config.toml
d_expert = 64
activation = "swiglu"
n_head = 8
norm = "rmsnorm"
norm_place = "pre"
rope_base = 500000.0
attn_scale = 0.125
beta2 = 0.95
Below are experts of layer 2 (counted from 0) of a mixture-of-experts language model. Rows are named router (the router's row for the expert), gate (a neuron's input weights, with its number), up (a neuron's input weights, with its number) and show model dimensions 80-159. Each number is 128 + 24 x the weight over its row's rms, rounded and kept within 0 to 255. Numbers have three digits each.
After each expert's rows: "mostly gets" lists some tokens that are sent to it at least half of the time. This comes from a sample of Wikipedia text that the model never trained on.

# expert 6
router:080143097162108091147153163133156153137127135144109128118133105160114148126141152097151105115122096102142151135158146109093157125109138151158113100125142160138126136099145149132116159140144141140127123100140128159166125116157138106097146101
gate0:137154154105092131105122138104111125128176161100129103136145142141116118106099118102119131086156128118116107155136153096089138117141099115133129145151169116106172123155101104098140123091099114121158112149141133102116174110100105142160141150
up0:101158116132153113103148107157132137106083092116123147151128117122158094115171051142158117199076128165127118118093093166150140112147123107093123114130110125139093160123094112134123132125133135130085098110145121121101080150144155088089126132
mostly gets: "–", " \"", "act", "=", "/", " September"

# expert 0
router:129094123118135101120094137146096133158133114124081119157124131135126090127096155121151150101160133128132121105119142186121159163127138145152103135092155133147172115118144110103125169121126095067118139096110111172101082148136121080143086134
gate0:131123109123118110103093156064107150154167125132112124156143121147112135191093148132123168144133163125121130107108116145084109142188127099100142137131169118115163108117110112070115129118104112090126157132094116149106131151125096151154115103
up0:135114098149111126137140147113153173117146153115114141156134110114118125149143104124102138095118150128118115108105142096070058096173170138120108152100145111091140103109139136060127110109135124145114137144111082127128160110092127157108136147
mostly gets: "ak", " Y", "27", "i", " K", " J"

# expert 22
router:133150095127099111122075157108135127176112125120113139181145113127128104136120136091144152109120145114140115101151157134097147160135097121129141180114161137134143145151169093106129146116124110104127155089094115163094094143140109099163116160
gate0:155103109128094062141094144144109169179157130168092136172139094120085123173127129115121153119150138153154118091143144123086144146135121140141109154108144112132141104134095105094142098137107074090129129106069126148118103125116108159132114159
up0:136066118120136159098112126123121153095122137125101133094092126138146139155125100144144162162148114174115158131112123114098110118153131144138131126117120085068116069091132111095113131094123120127153142133105095082164113129120148193058129115
mostly gets: "13", " h", "any", "oth", "ark", "ic"

# expert 32
router:114101157124123130102117111161157114119111121119095092109121162174104110085141159128127131178188161120169124148127149122140148125103127083046135132122164113104116146126159123125118118124106116121145093060159085107126132137158178116148091144
gate0:062114113151085137140158112144141158152119117156129078129126146103169109096115130071130135111154139101122100136115105100122125107151198117102134122151183131057123161121129127108107118096120144108162112133120113102103089132094129136150164157
up0:088123079168110165146154146129151140139135117109145125121145139109134107090137131101124116119135134119099117137150106092112089107141164107125144146157150137148116162157112175114129147130119142144166109130153121134121127114126111142159153100
mostly gets: " exp", "lex", "ile", " 34", "hip", " 35"

# expert 52
router:157140182121122129098109120150115137145101163101167130116162176110138129116089160103133118094118145113094123149123107120129131108131103156120154135149145112152137132097104109155144136106162153160126118125156135116119146097131100106118150162
gate0:119091126089109142106118154124131085126167120088110111198154104095091136119082186116113104107147119138146120138166171117093109138172132077170116124123124116063135130118138109127135119162094082118079141108119105133108152144120153122125136153
up0:122111156103138163162125146141163117137132121125140138134110126134143173125135142099168095107122149096118135122138135144077144131132086120082130148113121122097153138122160145164152115168126121062166121093099119151107164170135113120104113163
mostly gets: " art", " state", "ief", " district", "artment", "earch"

# expert 19
router:137112078126156121116109164146134138104107117200134161140145102118135091099166167139156160144190117115110135106110132135154109123092133122167116128133143119113139146116184114111155149157132159123123164105137100172103148160111152128126102112
gate0:146092123118099094096097145124118149143138157108113150175186099119128122153106186131140172120139141112148151131122114155116120130171147106104098135134153088110174077123113099094124130132143103110117106128125120113125112129096082118108159146
up0:134121134094092130144114108158139111094117127090111123169168135107095162125152117147131150125092154111115156089132142143130117125164143122117153130102148129116155096147141145115092139089125114099104054158137115089108115098155104105120172129
mostly gets: " St", " Mc", "==", " =", "eter", "St"

# expert 28
router:137150082163119101108114148139101152170129152150104112198130127133107106125087166082140149101169142132149117085133163151103164184156101142136102167130151147109130141126130105114113171119141123083128170104119139174136131135148148116111122132
gate0:142098117139135078116080081153080122143172121103173116163115137130148115138104129120119156162132119122152138143151145129149162115160112144133125142135104116101139128144112125142092174127116109096169091145154134148145138128154133174146149090
up0:154092126162121068112100093126138137171145128127177136109121136131132098147120117121140155144122105121177133157139137121142174101134116132153128169113095136116157142130091114131091134132133130115146122142180139138152124111194130177166163117
mostly gets: " small", " old", "0", "1", "  ", "eed"

# expert 38
router:175125121132167139142106109108136145159168111130128096146126144172126112189086100117117134117161104120139135158148128118129147112087113120126096119137131128124115126164135113150110127106167094155125120147102141179141152112142111096086110144
gate0:154130107141129143154164127089121112135101134153089103145109101139130093134121138124115134136113139153128123147126141163091146134151119092160108118125132105138140097154127087123114145135108126138101117103106118140106154104122116165132152101
up0:087124115147151105135131127128127136177123143119125167133137103129191145129107142073103102115060131117132177108135146128136143119109102104110097099148112136129140147140136108154131118128103080150111176137113130156131109117106121136145138113
mostly gets: " Y", " Pr", "ural", " pr", " Th", "198"

# expert 14
router:092139141097159163101121141157104124083152086108129114125094127144134109113162113192148157165140145085119123127065142176118126137125151129128128127079098102118118113124172136126153132135096125089152130133089132102083114116154170159097127150
gate0:139141097116162146145098153158142118163182103139106132121103154116168164136155118155132149149137127101113109108116111164117060115112165126121105104120122091128123122122167126087160109129096137094172104115114073111063103120138178191107103120
up0:128122168138082086094145102117139142106106162135139132135143110122108105136114149084123112130114130139132124130152144099125162132149086136143143131132150160144137130147098125133100150124144130168080149128138152134167167114098077096135135130
mostly gets: " ass", " New", " Ass", " Pol", " public", " Mart"

# expert 34
router:139118092181111126106146169150128141143126114110102143182127110100101129139122142091126143102115113127133118104108154152151160137141119146100098140134157117132160091130146130123115153142123100086144129108108097147074078112129148094136081141
gate0:111121117073132115112110137130133084120107100138129106148175112147109111157085116093098143133141119159116110123125117163115159122134106140184078117146114131108111136154144104157107089149094122119110154163072125190060158151138069118156118095
up0:114103149073142106123110130141167098111090098151133135139160106156112115125096110104088179130132102193110129098133141156128129137125104142169106126104096127116123147132119120163101106142124144147128166170076121156091136128098071121158126094
mostly gets: "ent", " s", "29", "or", "S", "24"

# expert 50
router:101148139120098171161142116133175123087150135100117100125100153087110118137117117146127099127119127140120147134177135104144161130109112157095116117102115130123104170106105160153161150097141131122125101065147140148169115136184137152116098141
gate0:113162088117123124108126166160143146161141173149124112167116139121163141127154138104154157125118120144084131141145152149147081093135129128119109128158168099112132118143163115121112176164122086139133114149166122148115129109088103146154140133
up0:152122125110133101145124161096111098145074122163035126138135117097126132130142109126158135110151127104148154144112145147134154080092146173141142147093100149111105120153119147126114141142143146143120120117109166086130106098118124131099157187
mostly gets: " rel", "ility", " own", " record", " ==", " des"

# expert 62
router:138129130089150129149117103082109099137135100130135174097085099141169150142095112134170128134099107118162168126116096121132106110135120125120078113144133114118135134173104072137133165097107124139118132122124175119134190132123167164160100158
gate0:151127147132142101141112108126156095131116130135116117134116143167133129129117139144135109139111109127139167149128110109133145128120119162133182144164144105113122124156115150126153133081128133161150114179165155119133128068124139159162116111
up0:127125117095141159137137096112159108108126093108137152126115143157131121154098123130111111140140109170122171141137130113159162121112136153152138097102107084117125116152107138136130147087145137131131127185158169082133157125125119126147133135
mostly gets: " inv", " Se", " Dr", " Cent", " more", " prov"

# expert 51
router:103172074163101113100134122174118076159154145122121112140171124076160105108102164107150124152115098124110117116196111125140144125107146117076111091145136171137109133103136097139132163124170109149129090109173132131101167111121085100144147118
gate0:092142135169146163095136126096105110124109127097137117138148107128139154138114121122114111151118125111133141159134130154113118051097131091126125097168117142139102127136108133102125144111111133138148116184142135133055135133149092106166145113
up0:135112118100125140144127104147146152133125115179104144133105152128094109113118132142131151111168146176121129133130093157076127190130150146164130156062159100116162115124162134132120101151121109103113146105096118133162117149097149154109123145
mostly gets: "ta", "line", " building", "ville", " London", "!"

# expert 15
router:151133088161152116139134102132126198164118160136120179149113121128124108077122120161133094117157131113147115106112121149085129174097094135140127150130129162116136152166135148135127166101139117140157181091085157121162120154145156108107116094
gate0:120173124117147109123121130144132154108151150118130127144120150136134161143125140076099152095123158138095108116156158117104180114148153130143158131133154094118139072150062116093136160074132121119133110111143093153106163125121092113137152149
up0:101124145154082140113126113174127128161097097104103106119101135126112106137127130155133153129160104104137146119162166173135107118151148117089101152110161114122126110075112133143155100125120131063150156153111098126121096159156115143112114126
mostly gets: "ll", " bel", "):"

# expert 16
router:101104143156092142116169119106104195128113111141101136169130116102114084143138137169148125144134183162132164137102116120151120129142149145142070132128101144128136124099137151103159105111131098122112143113114124129117136145086128132146107111
gate0:145095109135145143118105152092117157088114114147085163141126155109112100126154125091147157114114173138111119107106129131125110122111149160151104109130114137131141128113116139101129102122122179136153124133083096106094133107063131138130152139
up0:098131158110112114107150152137146087187143129110136128137120114136131140155123095173164114093144118102097149147148136146119143153156100126100177151142103144133116111142156115151127169104105091128105133092147115162158138135137121124129128150
mostly gets: " Comm", "In", " km", " fl", "erg", "ech"

# expert 37
router:133105145095117158144157099109129121131127125169121098135133086121153097107137130118133125125109109057104146097159159132126151154108139108145136117140133147162147134114140139099176135103140159123120137116124116150151123139120123110117114140
gate0:117123095146121097124094147124114164118160110118098149156107132121095135163159142107115175107183137125108086117125106123089108133162147143126089163097165118124154090142113124068123101119116110101120115150105085127094113120123130154116125080
up0:118165089130091164137112102162182138129113087143169116128125128129148075114102134093127162117137133092121140129141090149155179131103136111136120136140088139154128150146120151184133106156146119117089122125115120122120140122141075157105116126
mostly gets: "olog", "erm", " Is", " M", "mer", "oci"

# expert 8
router:180099084137148120102145120107118157173121130140106187135145108126134085121128182132161139131147136126147102127092136144108158170146149135144137164137141091109122128135079161154118098116116116085156182129114075140130122132125141124111092127
gate0:122131119138151084090126151141091130125160135118137096099129100104121107152153115132144152138096130142163142134133136115105140128171164178139129112139171109078108102131105141118150115100171117112148132144099059139127130108133156142108114135
up0:137125152146138112100121132157133129119155145157129083104133093112138100176137097140155140126106128152171147134105091100096143135137158141149135101112168121084107096105100135131165127106169096105129155166119061155143167106146138134096095160
mostly gets: " San", "US", "}", " Cal", "at", " or"

# expert 3
router:123104153144115083119144136129141135137139125145122112142111088144133103097150164127154139148149127122110087105123132123165136143166175145133102155128121122130154115118156118127113140142124122083183114101113112107124131164163097138090110124
gate0:121112079145138125126088167097119149126146141139071158171119132126114136179135154100117149122161146124129127095102093144083111084133137159122072174096148141110151110116091119099139110130146113131131162132102097120141105112119146159103136146
up0:157131170108108139075141143100104122122120081152133130138150148127113095106146149191110126109126116144103135165165152151102115133170142084131138120136175102117111095116152113092172159109085133103136127126126110150109131123092096114111126115
mostly gets: "ric", "enn", "ica", " United", "ient", " National"

# expert 21
router:120126126164147138127131136152105187157128092137160141127083138111135080093157157146136108130182058134136137095176137087127102156095120131131142132126151168147125114079139151124112122131141174134137156110078134155114116065111157131133141107
gate0:122120123145162176142141130102106154114121128167163159159075108110133125103149147128124119137151118141122134115124107086177140109129150130138152108118114128140142130101159138131115120148140161150119119126169133135133107078083170155154162131
up0:131124135111160115121155068100166078097099137120147122092126151125116134113132118142116092128117143139104186126133133142108147129116095111088151130095114158112069144133117129122111146105154132129133173116149146116150103190195142120125103138
mostly gets: "\"", "ters", "]", "mp", ".\"", "’"

# expert 23
router:082160155108113150153152163183088143143129143152115116124081147142125133120118115149142142141152129127140142147111103156167151091126149089139083143109134137107119143156156155143118074119128127134136155135121114149107091105057147094128150176
gate0:144138120139105099129161141146147147104174175161118132187144154176116136142123120089156137117119174113111111062129118091117113164131129142112134123122148117111136094118181101105130123134150113130120140098084100089119142098114151171075117104
up0:104129109125113118168141104154128136123134118141185131191123145157078135132136120125142149137151137146123151128101143151144092106126079122146097108144118128103109127133141095164150128130152159166106190166182132125144116150124151133127170105
mostly gets: " per", "urr", " 26", "res", "ront", "com"

# expert 58
router:165161102124159149112117150139156163126124119138103153152157116150130104132164101147159175168160140139138115126124149152145123151128132154145133160131139104120143102126151141112075148112111112084108158131129069131111118124097154123082107143
gate0:121107135111133122148089131085095120118141131116119098138158159116123143139119129166129139139139123110137090138112115106110178156112129193140141110095152113104150099123110125120128147126116096080108115138120129114133089160128119116164116146
up0:162141164148147157116126082110139183106120152161081154110111133108132153092142125176182134142120100088114117141109128088139142182119116108116123125126124149171120125143071161146145174153110128110119166141152134130157097118103145118107105117
mostly gets: " up", "att", "I", " 24", " off", " def"

# expert 47
router:099062140156141109135131107107094153144122142132116123156089107156131102176102111130128170117155157112119112139110140112161139159140175159150112147118128109142153090122139079109147122120125117074089139117088144139122128136087128140118146139
gate0:150107097160126110127119177071106138129138146125072103167144130148124121120107147149147169113125128130117097118150100112112119125160115118105112167162166084120177052131123079111127109100106125111101133134100107102082114142120068161103103127
up0:136132081131101126101115185162126136136137122117088152171145136098154135108096130106059162124116102146117103092139108152090111139159113117093140149095124087109134102121138143084137126132137142120169154133122087112116092105102137129110114112
mostly gets: " 194", " gr", "ement", "gr", " pr", " 193"

# expert 61
router:129105080084131159131126081132179115133152093160109171129109101163107126106159128148146115157164134147116133116091127146158143121115126106168141136128098090134125150112141172142126115108104116086124115152085117121143150109131134136123140155
gate0:094144132097125142145123094112139136117108104162193151127135156136113140105122095143133100175142102143124160178094131103183115119123099154128177106152123132146108139152111173157117182085108139148103118138109145179155130122137117135138126151
up0:091151115137125105125126140102106133111111112168086092119116127144140083117142162129116161139136145171171094153140100094108118107122146105100131175147108115153143101141143126089102114141126169094114080088095147142134101145100102163110145148
mostly gets: " Cup", " Championship", " compet", "ament", " Award", " would"